Experts of a small language model.
Size: 14 layers, width 128, 12.2M parameters.
Experts: 24 experts in each of 13 layers, 32 ReGLU neurons an expert, a sigmoid router.
Training: a variant of Adam for the experts, 550M tokens, 8886 steps.
Below are experts of layer 3 (counted from 0) of a mixture-of-experts language model. Rows are named router (the router's row for the expert), gate (a neuron's input weights, with its number), up (a neuron's input weights, with its number) and show model dimensions 0-127. Each number is 128 + 32 x the weight over its row's rms, rounded and kept within 0 to 255. Numbers have three digits each.
Before each expert's rows: "comes after" lists some tokens at least twice as common just before its tokens as in all text. This comes from a sample of Wikipedia text that the model never trained on. Tokens count by the router's weight.

# expert 12
comes after: "\n", " |", "\n\n", "-", ")", " |  |"
router:075116123108181116161183114101207224107093089093096162155153077134153124144151081173106151092119052100139115175160177108167113167079140142134073117129108211136126139141140098100145173161102135106111092127124103147087093127091136178125160131107077145179124135127158116129129105071118170121074148139096082130148115126101152161140160113156141113128146120058155154181110113117184124120155
gate19:141114139144174101161101101170101113135138177080075103098117175113156055161177122092131126137117092145146156127145133141122171148103100143109082115151127134135148115118144103113177129175153113104159089123144154111178136132116123169130212074150115158142088146199171116218120136122117126109079230176038074136119123106118111150164113159128112120122145120135131125206152153088132183123151
up19:152130127098182090133131123125101185125142139127058168101173127120136096161147147119112139156147100178051172149128148131182161122041111091169084062172148137118144157120165118046134118134143088144158124143162096094146127136060162147142151100144093180149105129092137164096123090114131163144102118107150091087150103125167193071130126153121127097138077091165123165141216160134125180131140
gate20:115097133125142107118140121114153097172120115054093158085126125170107144192171092109132189148136125143160103083154085101139137138066115166119143062186165135080135159091166097094100169188159099178071171128126143092121136124127100132089130127093111126128121165138100158076105138160091234152178125114166079147136100107129139103163104120162107114161138186183136146165080100160137084160119
up20:118191122111148112129123153136133119110121103136126151108143117084108120089174132130119156076153130112089130118141138073136160180119122092087130134109132180164178185105177124135148088193087127107115085107206088143191081108196074108092100101101090110098144093183131121130121042158109145065153062128116137149164165134192082191133171148131105121111124089151137142169120109090080116134125
gate21:096124144096131101147131105183119161100102177068118137170118087141159155126186083157074103130144071049172136104153143131081114141120108146083103135143109153137092123118150110153123100144119128176101177095128135083130084068135127169110113089118113125163181154164151104141144137100135076164089198183109091160153118090066122167162194135056162129138132111112080208159119140123097157099128
up21:094147152095153129130099115162150177169057150158143127077123150198140143150165070131103128129096073096140115136179190108168089151104155133102143109181113156162095069147131118070124078132091101161127167120132126120070077027113094125142112123127097153134157142086125087188118116130081082123116112171117118126201130106064099092169159141106169162171126103116112168112164155117126127137132
gate22:105070124177152117162134128112182113178171158102121128122154118077125112071140154097108131156108072156110135145149124116139143107114170153093169105111133128140133139176125114148124108118101081106119081088157138181123100120093150152148061084072086101129232168096143187068108122137177188178179156140151124159081159109134169118126130138177089116107142072096149106206133128117163141119175
up22:147141152165128127176113128138039171113073173123117120120104155176166171123096062166125102164108140132120104090133066150127109141155118118149071148131069145130107149122187165160182129115127136221155157089140131111129131095042137154149095149115171150164139110138129099154137137103084168059145146119144123091074189145096140124164101133099113171116155124156046128129132152098077106095098
gate23:138144136139131112156124101156145204135123115101152157114136131211115102128178161195145121179126130109140132135121129128188099126064101133119078158170140191130152092082137084096130083132153128106046111150110160113105086110138105145155094091044127146120154111209168116136123138120128137114131189155101109076110162065121163139150128221116143081143103126076092099150142115104123093153084
up23:141135128121136159121089116138103077157081195121118149110149171120133172168122109098138142104116158135130154127077148106162119167119151186127143083168099074114128150135143095127141076149138136142153071161076092069126166074118112100157131186117156086166172096096119146146105087163092169090201147115130112128127155137119115175125079154031127183117175171144191176131149154185089081146129
gate24:085159149151123106160132135104162119135065139151093138103142140102137079135094111062131147135096083133126151168134128098082082175163091115116199180132037118119148104130061116174130141142101165117111125128071115135055138158086116153136185163111109117096124149159128060119098110122108108122122137175096182115172062117147145135206101083142160103100142145189129116105155114199141086111124
up24:120135145181129077112083111124163142180067139121169160073164152130099182116084076121156161183080102154124146087144113170120093130144169112058133156087106106176112137147129159182085081146095112172092180126079102138103083069089094120136094123130110113151140093191128142160141100145149130152121103160145135130106127177114120073114114138072119124128172144104063149114112129205126186086094
gate25:143129133122148145169191148174158098141114095109112145121118115070121141177137172179161094143152157104121131094073100094124139129130170129138071087109087149128192162142152108130141182153093157184097142096153098139149141191144123142146129113130126070155118121176126159063158093041167143153136144164105098160107158106163032154130074123157170130175160133120129151167157059096123119156079
up25:122159123111142130109077123083106121096160115129113063103180127127081118081144095068178167150145122148056123091162134129144147104101174093103097145057084107159077136107125189158075117128150067130168202087121145122162122080134154142151133113156107113133115125145083174088066166185153079077119180122072123135125139101111168113144127164136144169105126148114162156080096161136099162072136
gate26:061148154113141143203157106150129179126201102085100142128149123122089132165137127164183101082106112067163079166153093154123144168161105130159060132139140140147110156148162129113155138092080135168138151070165196077105133155137145174140099159109130140091141170060151139124144172092110139067131125109099115131142137127116144151173145047144148135116186128109119137187112081142140082159066
up26:145133136161121123159159157101136149097155175116149154134080161162108206204108129107144181177120132136038128069144150134141074131154185150142148104161107130147126094203065191141111143151138074119159175154134198154097105127127103111145092142131151104164118125108175200097119053115152134088141139099133143126093078117137120089112130159135149067117115117134126069114164170128118120169155

# expert 14
comes after: "\n", " |", "\n\n", ")", "-", "=="
router:120109120155188085172113109069205198078066093129066102158101134159125114116079044155128156100145123149147117158134171127140108144103204115109101180141080174129147108144147139130146142126166145147125131128131090141117121147106106152094144100166121138185164147100146169151120108089071142133066082109078097135134080105092125168164143111122101142083175158063134110126120142187133073129152
gate0:125145116104150130126126087141153163127091145097096144135109162135053121131174095082099169170145153119097131207079114102158118116133178122134125108077104094097151151111111091160103115115098114093169147136167200123133114134116110108181074134078160117158066104152079194151098146124063041141100108146107135129134137081134149134108161101102139180169186118064156184111187136136136113086162
up0:158132097129158072139124067094108125137101118126124123145115129136087074120227134144136157124172154148137161097067124160149107079125161081189109127131125092081158062070112143163063128123162115158148172091163131112148146142080119120179119120098159084053116112129131180118101129133112063123164109133138134097112124090149107128084195110132067165137131102079163093108187114172157126109081
gate1:091088166118140078146139121103131126132131134090167153062094087109108129100109125108146198118130199156175147105142123165104150105124140111101078150140140135110060132160138126142156140141133194165110151182138121160139132109155166120111159117181132099165133133102087124167091132123100141115096150137099143126158130152155195103151240169136113242169107098112089136119106126142149185047135
up1:094168170131121114165112134094119089131198061138135133106133118104092157123155150103148140150127139113150158148148080092099122161092149091087135100092103100143172102135189096062109114133162101172098083147143074155124149097095099089132073134137098121129143042145110187059113106134104131143122154163126089103114106174134089141147175189213074158124133095145181071147119136161100120157079
gate2:137149164128148099113077065151133114117109125191096109123107145079114114128128114095135175204162148159090157098109111125188126142089173129137135135117078165147115105088083165096094059134140061155119160107165124166157115123110071161164091156153088135094084126215101127146119106151098108107159108113113166043143134136155069093128092178156144173121111134141152114101178093172095128092083
up2:145067132113134082101161100104127141138154170117089118165143101155104097196198160145072086095126150157127118097107143144096137095116153120157122136127141120182150160095111136146105118081146173143109117062159155168143165115166141144179095166092077123100125075144123180086100121066067124155137153177138119137082115087121143156149163124177145092158137140083173122102118194170174067201160
gate3:140111128196193167094127121157143117145156160144083129088174155114112097100166203076083071159130108138091088138120123136096107201156133094115160116090082115161126095128064104160078127139151106137198145110123119155138142114098078151120173086052176117100090113113111160124093125150139169118043167129149164139104120168160119108118136148125150115116082182100138155177137130154154093077163
up3:135123158149148173111097128130143101114099172148065154109122143145169082094149092146185042198070135154137094087095158127132124128122131104184128044158109097187120100058147104129118135176165098142156125099133098155153205131125102120130140124106172103124122181132104146113091073199148143079093106120132052152110125140175105113134152136169113131099102150089124143148095115150140072178146
gate4:111070143153169127133094122155116125076136109149063121109090122124129205123179174174114151165131121127195104126131078145130130144106132115134111095188086092133181171109115088057129109132172136121160138153054122146122146106116174078136137067133075090151089138140080143092072070173092068124127143167094147126149068137098145140146176137112095093144123127115128105174135112131162061077138
up4:088110134133114119119173143120155145121128140110184095135203125167144155140151081092091123145104062127130131148120130132127098109129112142069060133110179158102064108105173179105168134151098092121088095065161089147109095103202090156164127163092089091096218145111168165184120165176149109226120123119101111134133129131083099105110170118117179117089130107138115134131168135141110169141144
gate5:109093159146125067116115134153138175165096129104135114103101134090088096090097113116132138093100168078070174144099108091123141142165155166104069216118108093081178111137132100139065133115108084169160055168084095108074100137144117143102120129093121170197094116131124096179130134140100108116151144143069194141120103089132153139145065078102097169104147137123127054152143131126176137098136
up5:186166160055107129151169137146151124163154098103121164151095103082075125100095163086163123146164143122078148081083169096105131149173147111116159200155170140088077119114166121134131133129169143109129178127063151132148100140059148127119102118140123088139130082161075150086130174107113113160107138067082136110133057117171080178117144160130122088118156158102082129151196110177089139116099
gate6:180091105063100092104096100127150176062114132149109141112098118180105079167137129109084144109143124047156111063133136164072080094100142089104166143132090101104165098128129130092089141112118164136134120171057193136122108127122145181113127148103051111147133105116071109104157115147131109166091070124172132150138130120189144111125089089077118083100117146154140115136158070161097182114166
up6:102143166053124128124108122116151111111081097142099142071159138145089152109098094119155115174158170158069132125156144170137121148182063055166072120162123105185099139084082149073088140101146091123126116120095141157154105103133141139109166112164098115111104114105103144132093127115153104103175101096168147137104122148097082059096110154175035126095208164161088118153136130146098137091080
gate7:142141171151137102136104127170124138165107131160071149132133126161095119085092147103148088131123164142110183118100095144141121122175105095152093150113111105132087084126162124147104112212156166119150171072130146108141172088091119110160140139125150109147105186119073118146070115146084091105078119147169191178060163148169103111121159174169159116128167041089134053123074134086136172163163
up7:133172105183133106124132126123131110148118116129166086052145111125141109163062123114147085160144056103131103164104148104186174177058123138118148135132133094124110138188108136107144101071072091099146141161161184097129137140167170098105117187158109128083151117144177083120118133145109191094111096082135113125141133095101081162154116120091116171126059148175123204148161118199110093097104

# expert 2
comes after: " | ", "1", "2", " ", ", ", "–"
router:099102190129183075176135047120155180101138140071176107177112171134138137159161097121124170196176146146093122096081159110107137099149115155114114141169141150108116178098113154154165141121151144111092111118110141153119130162110192140153108096099148057075099141139143109127224105148138160118100144148141143135090094113120143162162207147141068071068119162135153137156120149158169155112134
gate1:150104191134083118073092092140124095164119116067133172137195157131118135136089094072136100092160100163135139069149137125149135183152089145117080100131056129163141155105141107111148152188105107146159118104153138152112158078113061181166105070163178112182126138150160106175115038143148097146092159137107125118131113100132056145202135125144107119170069138139106109156142117149122128154118
up1:128060193124117108089088066174137103154144109101131146173173179101182093164138106118128139103178126184132154093111144090167142149146081133110079146176097129165147149138153169095135152180132144172138122051108096177124135141125114134169121090184187121131123120160134113194173114143173142119104169131096128080100144114083119163168190151163097115128084177078130083101078109131114154157125
gate2:104132190117153097127101071159127102054131182065160144195066114118118094103125099147136131113141179145103075099088128076134109095113143118099156114146104097092077122168025137122154151139179174128145111161128131181123195136150174093124193182173129126114120145127128092145129183147138173087157129132108126124102170115137150153098093137169090112087142104107106145082122070100151122166113
up2:099065122145097105120129096129128140079087190085137138100138118150137072121147107075127141074109111178214101125154115106109078091088150135093112153142084134112119097114155150140138121112178144086146131142096110162101199126128116132145187171139188154173086169205149112129094168131150140062113133150141138128166178091122169154162094189154092128129112096076140170121121103106158052090137
gate3:104111117165139139144112075115101165193163138105124143142168120178112103171110141105135197154074168104123101074073084103138079091122085209102146138128161144207119087131163161131173132132174110180083132178117100165138125087124117161098107162128088147109174131132141129194092078148115163117140150139125083141179111109124166086112139170146179176138118110147099079163088125142106123159191
up3:110119135118114117203104065092097163121141145142113143138123097133084101178172112137166192085150124149151054090161163140116112092148117209080114120215124109144129107102125168144187130095140086188182156148127179102140138173091142105095127148112094114122146089153093142149107177123112157140150078105131104115187064127102144070176144121115100121143144122152136118105105120182154140121212
gate4:136202147119109096108128097162152132104160158095132198116129129100131149162096158094142054138127129134127164108136105058163142198093134131113149121145095125172107117139162093164117095132102169179116146146058082182134106124112110208093125101136179107107156099136108162165121091175139179100125113155096113158110111116177115164117122193078128140090102197188109097112167091157107155172172
up4:169154191097120153145090172102093099139117095147086135110194126144111138094124107121175122209168120107144136124077154183170139118118142109195120149068165173079169108151148158099115136096160099111054110108115174107134136097135107091174159109107148138133131157133143169110089164119137109177106137151078151132127104069186192089100111088123195146188140097111156153153164153131140091106080
gate5:155217125157111103130131129099130193128144083142085087142139129179131150155062129152156135125148132117155162177119099132116111076157131118147149085133158169062096103164117167181159149125055103107052198165142081172072141145089118171144171114110149124091100092157079125154115155121153131144140059138080158146099120194111159124163135128139149106147122124137135091125164164149182177165130
up5:135193130158109103163129119106133174100134081135131111169126149131127109136118101093135102141123159105134135111092143080123134106126139150124120097128149168062082092177124139152173113171103180139057151186091101171107090112149148191127136078073166139079149141162072122132136185119127139146159095174145173179151071220149167158110136094087147120095153089093137045126128142110135134180183
gate6:113120104135141129122109097179145204114097201151116132179137158120090144113145139126162133168138125140093173096081129162076167105159118152149138116111176138148083116120063131188183119165096161156111174135140145155169181104116135127109117128059142149159172156154170138110133071107057150073178071132182151186195136108131175147130095156166145124160093085173100106119138109155097088141116
up6:168161157141108153144151177155101145093084150148170133190130144172115149121136159160116085173151120118172122142155114155131129086090163078136121102093094101090131051158123101097142171163201150147177142151115099157020178133140091137131177158096159163160151092141061078112133135156117171144142144178124082105119150163149171110142104113104111129164091146047125149161168139139120141117177
gate7:144093124127142111127159129169133164112167129095186103126154174112155197114183119171133126124166127140101141121118122121105186090120146176112114145103181136103167148106189078152060144167080114140114110201134120142209097106096107113139119076116145124099091157128177148119131126125112136076128153106155079136034101133058082178134167146091117139077179146114134149112097166185091169126155
up7:101116119145128154157145143127153168139161115191110134097070137102137140130147130179105210140171100098118144060053142078122196057105182080117155147164091126099138110170113070149114109118088144138153163113135149130177140104136070098139149150118113112131132189135100159091120154102140199056173117115153127082112144160130131141094114123130108131159169173036111109136091132115153166154092
gate8:149099157092162126156091078107102154139122067137133116177153154112081091179131074132129128134102114105093145101114145092154108104206071119139092108173146092141142114162112127221134131188070141132108089118125155165096176198176130097153129113151115102109076100149137150157142109145136144070154096113115140134073115130090114161156110129147075144148108090148114141070126132205031144138110
up8:089111097145142134078184181131108104175126154148126151092159109106128088171145139154219133134105163147209115131172105108113140107094154137137137180138070136075138079125105111103118134115156156168135146130135151109120095130049096143188155151119163106173145105164079116132123150156106159190141177190153075104163202195151126115186133118114174119159131138123144153160100130085188123117123

# expert 19
comes after: "\n", " |", ")", " |  |", ") |", ";"
router:134140123135218073143152066103163179113095151182081153196091080140191136165113153146085119141114128138133162066156172099143146057146105127136110149095089170122136128145142125143131149130152159116055171082137129146077157186102134106174089121162160140161097109121141137142103109106100157111104115130114098069115145096076207119120137112144104138118157111071186156142108103111178088098113
gate0:137114104123150099114103122132102136156128147075127151147112149109096132107105161168116162132098159119162065115125162083109120162167169123106131172120134092117146073079126039055043121191118152109113133106166100155167118095084144127100075120138094090163085117163106121117099077150094114165143099145105174113098165103130089161128190134117125125120154041111136101176132183088072172074129
up0:145113103122132138108145141181095163129132112134128119255091135142127129168131086154069143076092126127099141110107139108136109152083129133081197148170119087109110130088110066154101116128107178131121087130151113152175150115165150137121086118171065121135132115102177104165091108118116135136150096184142100107147131097151130188121071061132110107086156087099117041134151151102187113108079
gate1:117065105140162128161125137120152111108078169135125149116112157148173168110207151157125116150103096165163146139070093122158128133092190109220067081121111114149112124132146115168065138146150135152073163111134140163119170089152167122172120093140193143213091206090143130113110107113121166126112128107155064155085174135140146089100149105091119165134134132160199102086107125135125131139160
up1:096192149118106127088169111153148119141098087161130198085184116109128082163116136107133162045145069108163086132148119123149154149103142123137152154082171131128169106203136128112125154144128147113093120123129083162079080142087115125131196183110074124148120090110198160135205084103109103115123101166111140192152078138171118149113131129116090153118110134154106199148175141117137090144183
gate2:171169129112166095131107115127147142139104185145166099161200146154127130184093127150082092158122158071152122110096131135154118101159147102079111122153162121220075103139000114127129119101148110135141109122078119126161135130156126135120113087136152143190104159168108146108084165121072164143110072167126081108108118088097137119064172101133139113149105118169149122162164141132087077144152
up2:153109130112158105103152130156110162088173112113096147089136095123122140166125175057095170121178132141096179152175154085203159208071067120124145128152123128132129133108094135078150036151181139173153073095143133094116178130146149090112137107138149169072083128121099063063116145114141167114124142116117114121129115107165106147131135096117177152157146151202087119135100163181152126143103
gate3:131146155117115104098173084133152109188090120138098127165084150124137085165107137112125126114186111115159180079097131108155100143134057106149124183111133071190152089114177086135119133128150147136077138081101158171081107113100158089119093132123128154147145117136097097145101194146183124168151150124107119113063161165195129072118048096119076123082091120100082130187171147160108172137107
up3:100117127087127164139076117131107134056129110107132131144182118143097132146166154139158087100099173158106103120127255120152071093137136216137094125110132114154173142104138141167131080172100153131126030135143159089117139134171097133186120125123181118103166122109116171100161133150129125054166160084104170087143127092104103136125161113113154129125134186174120129113096108138066161103136
gate4:127087146112127108122178111145167125127198157107083098114166088098109084138108172124127184130181187148139102115130060142113136139121161154165105138165110073086169128120126092156089158153121164112116164151089117182093094136116141160131113155122188100154170087153126209058158101099101123131112114150118162091116084119148083141119190156201096136124158149087130138088075138055117095173142
up4:154113104126131106106131108113111142117144184108061154100198063116140162159063136153139122140150159157122149072061129171136142087142156146048133161155107082108101127119156105070091104134143142180101144117088122154138108093143171126129109159011173115146184083165125153094144094089115116094074096162165144109120082111062164141147161127109151142125169140103141112125111154103094142106084
gate5:143159160143144096135058142171104173152071108146072158130133113158149107093108113167137153144157131125173128112166151119144163148143141119083142160193111100100081117170136105159126186143173146120106042134106151114185078132108140186164180058126182169123068102161094067118073169117127081094129151118112144125141113145196134087120148146097128153143160089159104088115115176096171143147156
up5:127205124149152104160117116099141200156114079144125095163120130158173199151188050104088152094120101151161136131112118108117093190129129053146121108098078162105045112139167170137140082161122118181165129125118163117128135124151113146102114112125190168148121148123138114111111175086135200186160133153097174140139133151096091121105171119066069104133133120121149153093092157143109143177142
gate6:138176133086137072101124107144155119148141120129162131134188092116118110101094093148122088151165170080142123072150130148032162110182096140149156125085129115173111111120112130107128206132106137146113139142156162117142135197106110212162143069128091094147098100141119115185112170139102092158165159115116071117077124066130125110075102116168066134154134171126107155159129098124108086057082
up6:181155141122162087121095112116148151186112107087195070124148121143066126126109099137145148158151156149135137062196149099046159131151131197174059146112131169129190089195085158107103089082079162127132102143120173123156103175110088135128104131109104151169128122107116117131154141120123169116165123078110041090121138093157099111112090146153135136135156135096130188111111147125169167124157
gate7:135112143145115110107138083135157102154123108098120138119148095129129160120092065185121133133097166105147090065154098124077112124087148100132106149090150084170162093125075064149132112185140178138119109130175181132100141142082165170129072151138159124185172109129115135124137094110084169065189119113151085088111171152134121104071097125123136106095157148157062110133165159056063078073152
up7:157142118135135153138142141180141119106088135130134156097106103179138151082099143105165098117092139123212139122146130143125126156169074143184114137130139158092182124088089074084143150179156071063117129100107075120111111208117103144152145093117180091141180137176149153212108187144135101099154164152123107143040119089060138131098125117172134118156104186120153148104134083129112113090141

# expert 22
comes after: " ", "1", " | ", "2", "| ", "–"
router:096081194119162047151189087111155157081119093062137132132114168145145146144152147155165147136164127170104114098118142098099140093132130133102061097166133155115099178110155146174124162157202168119156123117154116120096109155089165134166084146160119047102053107116102136082185097157118133133132136099127125169065085126173115160138152141148089127097165174126140123156099112157153148118199
gate1:168063163103126146187120118122173103147123134079111136151117103143089147054167148116094098164105129115147106140144054156126174135129150167093106137108113155072101142118138111132124148113148148138091164152172128147055168100106101048124132189105136121148150120117108068096115110152134165185137138110186097124125128116148056105120059147154105072197097119089086104099104062100072116126131
up1:131107119131148161102154122151137081123158137064104120067135116099181089162152120161127158055104152130132144158133170172128141152137130176164159095180138117105136182084127148079156150108120140024122139141105093161091112158113109127127101127172119089125161140109096147106137088103144132150187121114144045134129131152172132171158092170204120164167099171080147106098180051107139154182134
gate2:127152180127098159194123160162154136110168162084134141114116092106131136115101140182170132103123167069175118131124086163100105094075152136095107100135097134146118103105096171135168161169129174135182087151108144109124101124143132096150111121127157078114154165151139183121137142094114040105142188048172140167090118108156146139066136106029126167126093157141129152172175108167120133069154
up2:142117149155130151135124137136118120102174146136167253086146138089133063188172121112129155121147090080109112161134121155107121131106123095169144056153124160112123143114134065160144145157134147146093148107100085112143031155111105113144140124117161104149175182097153149117114110109153145090154166128157039130126176119178095162135104129154075081080148174118127117131111135143191093084167
gate3:124073134128107077100126119138160141127163123085110170112143128122132110125136067141134119143089097118179101134166159204185182143081157201162083081143139111060153195095167144142137116112142129162190083141116184100108192110132092159095087113105177107130121121185114119136107119096137142154129205112115076102118102060104100131155099140130136115116122132119154113150090115146127130023140
up3:105134128196111173106149100109143151099100201155162108121183144177127146166099038162119112192124103126116086058091073176144173133120106143138114121160109138117127144117154117135144102096144120175159095153070187172113127111158077059107142160106177106148155163162100133120088131108174135110171199129141136086121150108101096104077087160156161125158112130130113135112081106092195121143109
gate4:110123111128129113158146133173117137067163102131142141114135100165114116105104185112117132123150142137092093143106126071177133087162134147101119122176143129193122160157094120084120134103136173130110163116143074128129129119157179126054165107084087126176111116109125103150093056186097182083144104152134186171147162094099084081158154150085160138135152160106137095080052111139035084068112
up4:117165110140151134102171126078122153099107089094160171191179153185092116084117099146117131173136125149100163118129142132067207082113159115149114149136134129078140122144100138131128167140150111150154090152115195122093162109144110122121079138057184120093119166150152082153160182094133155152112123102246098116127157069163157128126140177137109106127134158090099105046130136127190123130116
gate5:130114131100130117139099094140098145173116173120156137097150147137153073136153185136142118178165117143138120152187109073063124102123129195108096087232131125152115146101125085140167148152080110167107162117141151141118120154068100119193162141115069099131073128109141169136178145140116133178090051066101117118072119152104130171120146141065140113117141115151085173098162126142102107150198
up5:080103133114151077149148124139153145043150109168159178182158098150186125191122138132098159110140159113146172087118166106147126093162129116129176133176167149178176112172109155162048141127171147076128112157150108081158184124123121132105113185181085124118105110142135150138122126129196162056142149143145099105143118157090105104110185119123172109126073139115144133094093102126070082185110
gate6:123073200135139107125194100101133124166135143141082125172126089106137158114131141171120137086134159132117127146142082164121072124132122116183075134119068154170093097127130140119127155123093071218109106095155167109114189140154121203166109168076079109107105071113079138164136097098151126125160098125098131167143151131130083139111118130131098173177203084152080111177104154168106096088108
up6:124091113136104133123110134200102105167101164162117104144040160130111145075163131137144142103140162169113143125105141168184131083120087125162084155100137167083140119200094119142163138115111151110134106084061139119224106129136183125149120137158153113121116153151133199139130118163122056163140116140149113193074148153113105086054147180084099123150113141131128138118087133151127093212143
gate7:148126141106169098099170155146086150108135183127163116103155133098028148100076145103148102121152110133074118108057139093109163084168210075183098173095067130112134125147107145132082125178130171116155127156081115118116146191114103113137144129175209173120116138213152158133160143155124098099119126113086164124155131130099148141147135085116155158117137127097107184163105085136147105169144
up7:146159089167138070112171145109108126114137132139152094160124100116133163156117140160118175136156162194092150122075121168158146139178154129150108143101140125095127194118163197124142065114092150117171110112057150092094139083152106202158143121153189174142130121098171195106191137123092117096125145225133131148123136118102123156117092147121128109113203102181139117153130117155109055146092
gate8:124126110122134121180092110141118137147165129154151143099094157099106164147072095179086110150136138109103171105093087062070152113123079131119111123161150156146170075159148095160122134182130155200111105134143130146111137161058098093107122125111147139124099124140141124085176161129171093085148123139109178103085100109181176192077146210159080082057167152165118098114166118159117144155181
up8:100173122126153142167131130136153203130074138158127127157147140137112213160076112167149161124121173107127170112127148152103192035104130082105123171108090145110102170087050072130114106128178167130097152140099118114124130173146104115105088131099074128166138157060081119139149133125071154076111142161121141150137128114134115101195177130134082083101164170062133109108104109094116139101131

# expert 20
comes after: " | ", ".", "0", "3", "; ", "4"
router:112118143115201056181112045129147155147129162133111137198076145121120137167104111136103173145144143127110160125077202103163118120158123133097153092150105169142132146117092187085107155130130104135093156130137080132101115136139147136161144055110186144084133125156145172159171113102126162101160079146160188148140092123113117158171184175167102101096134116078175159138130090150196166173141
gate1:132091137066178126149143151086182172164142155099153181113124140119139118162131149214078181104116136038140115097155147118106108170110119165111143140154129105142119172133161140139102121225083101149154155083149124143098104117075137187114102120130106118170135091109138128104191099108102138082098150153124143155113137110149114116134116101130151091148159165103202218134211112154096143136141
up1:107147115079181127124100110084174090153111105155063118162173110162131108089159080105148185189136113132114081059110118091134118158105206114066130135116061086114112182135144101155144078221116149135108186131111098163171179127112146129140183189147126145135121110150109107076102105209154160124132091103154109093155165126100105121152120181142108106134144117154098115145137109135095136107119
gate2:149143119113127148081190090112147123150158146141108140139057148094151073200114139129116110156110144105102103142098133159146125105135153103116152116122034096109149158093118136123113136210108087096159110161166182162097135107140122085089112064120140152127010114152175103081108115108120109191153190109148148116101127194139145134130067083134132108100099087143134099108154099112124137076165
up2:138109155129088140182135175191154150134081147087118151169154078180120155098098106135153141114144086086133121137131138121106147112121060188115131141162196126157119144175120093161140131044164143100116126113074150140105190111127131132085131187127142097190172175098056170192165167115148128083158143116165113151190138133130144181132172137093206161161162144129126142127116144135089119142127
gate3:129199146140146107107102118137169143128143135129094125166125144200066114074080114167114114153136164063122154110147121043105155128102135113124107183142147141099111099121144125105078131170148133148178091106112108097173175100122168123103113115107090150051055084123100104142154117140141191167083127156146122109064046084130149138116159153106105169119126143119180136172172119118198126115172
up3:119099144139180123152109149163132149159131159157085123191095131155097122106132076143112137097194140047132186089118089077156167137150182101177130158098072073126130109189159125129107119169093078187146105066174125118140167080186162142145174120109142184108098088109075107093117146143191120133069099136154151126107093126116132115114107127117135132136108114084133199161157114148164127166107
gate4:118112149121124127170114099105107135203044097104151163149182115136116093112115111095117168116156152152132132110150187060135128036174119178078116063115083154175124196106122127148149149150144095173068095114098079104140144147078128139104135140194153109151158130161114121182093080128130111129160108141104164137178148159101149105202128142163093171119107151141090113156105152165092130119159
up4:144131151093095147149132148168129144112111063121112084170110155101147111113140179158134145090093109103161147083178113134168130144117086102118106135114171111129080127174132103095131095115154118107164146150113210114119111154161141130220079114143123118139073127172076102078143179112154078136148109093146164111105148134094113162173067074080091067137103154172142152098194148116107162218137
gate5:187101120153171082135167152119142147148123132119060131160063149132152153077038178160129095130116102100089146134089153135178201126116145105124138063082081136143058134120105139071152136109172168082176167137121064174097176156143184131142150099112132132137093147179121133148056071112113172093156134128161122118120123119160153115136086097126110151124112126099171160154144107152141110112079
up5:160129137139153100123145173169137111184156137163076101189063139115107171092085190132129090113065112136127124130071126123174135148121162115173161079112099097134128085073101143050124148122134179121165171095164102170083137112127185153198118063130107141073147161174133108158102126120158204126126140158120111113116114202145132122115085120102117155163144062130121108119127077146133133097100
gate6:096134195163100147184104124164099138148118142094164082064091121111160147129147159160088137110180100082093168130134122155103122168122079091121095144177112153154159104149168092134183087136096123203103101101122138120105084109168161157116156122139139129040112116139151194164151170147123195093112057113092171196130105114126123115149079166141096120128121108144145205104122144099116106137169
up6:111116107156173120084154115137141127145111109112096076200154158136124138137150090158064167129094132160132086155095150168135165009145140185148145112117128127121043093104119100136174138116117079148092131116077108132135141130178158105158156083172034108132076152136172134149120155180098133086127146087136104123133145102113151070076130143060090152161130071128123153111098138145112106139128
gate7:124114150107173115196099056133116127105113079079199129086133118155152114140104148091108120229151153097145182111103090083121116097169148135122129127168101157087140171092107117151177086091111123208098153140103149113121127145182131131090129138083133137079181112172094110161127064183130141102150116186118157139134155103119166109127134119192107087126108147083088127130080153103084138087164
up7:108065100152192131081119102123112132096116193131119154154121091110135112103085203096096172113163071149146080179115157114113177103113141126096164116190150149126150151187161146061066098129148138088157095135166086110160177118110075081078132119113125108130131141070121112119085101152084082106132105145123104129137120054149120144144137140143170156103151131131129166163093121188207126093152
gate8:137077127107135118137135136172153090137091137118132152114092154103084157117098143156156118127147129124055192154123073127174111111136146159139127068074092172032125130093136082112153134104082167114165177090174151172106109111114209087119119087115110091060069138155088170175080157074159112167112116129109104106133098153191144168144133114113146118175204139138156122129134167137130134112140
up8:129154129109078196095108118172125132111128069132113137105108102102127127145144099178100136095152114097149113106155140147092137127064096129109128161183167042145139127190149182134148167066130112128123138121078156175201110165115103099199118141103133201194158125126112122112141172134118175120186144079166054102121135118129133134128089150190114159122071145138095130142140074119071156105113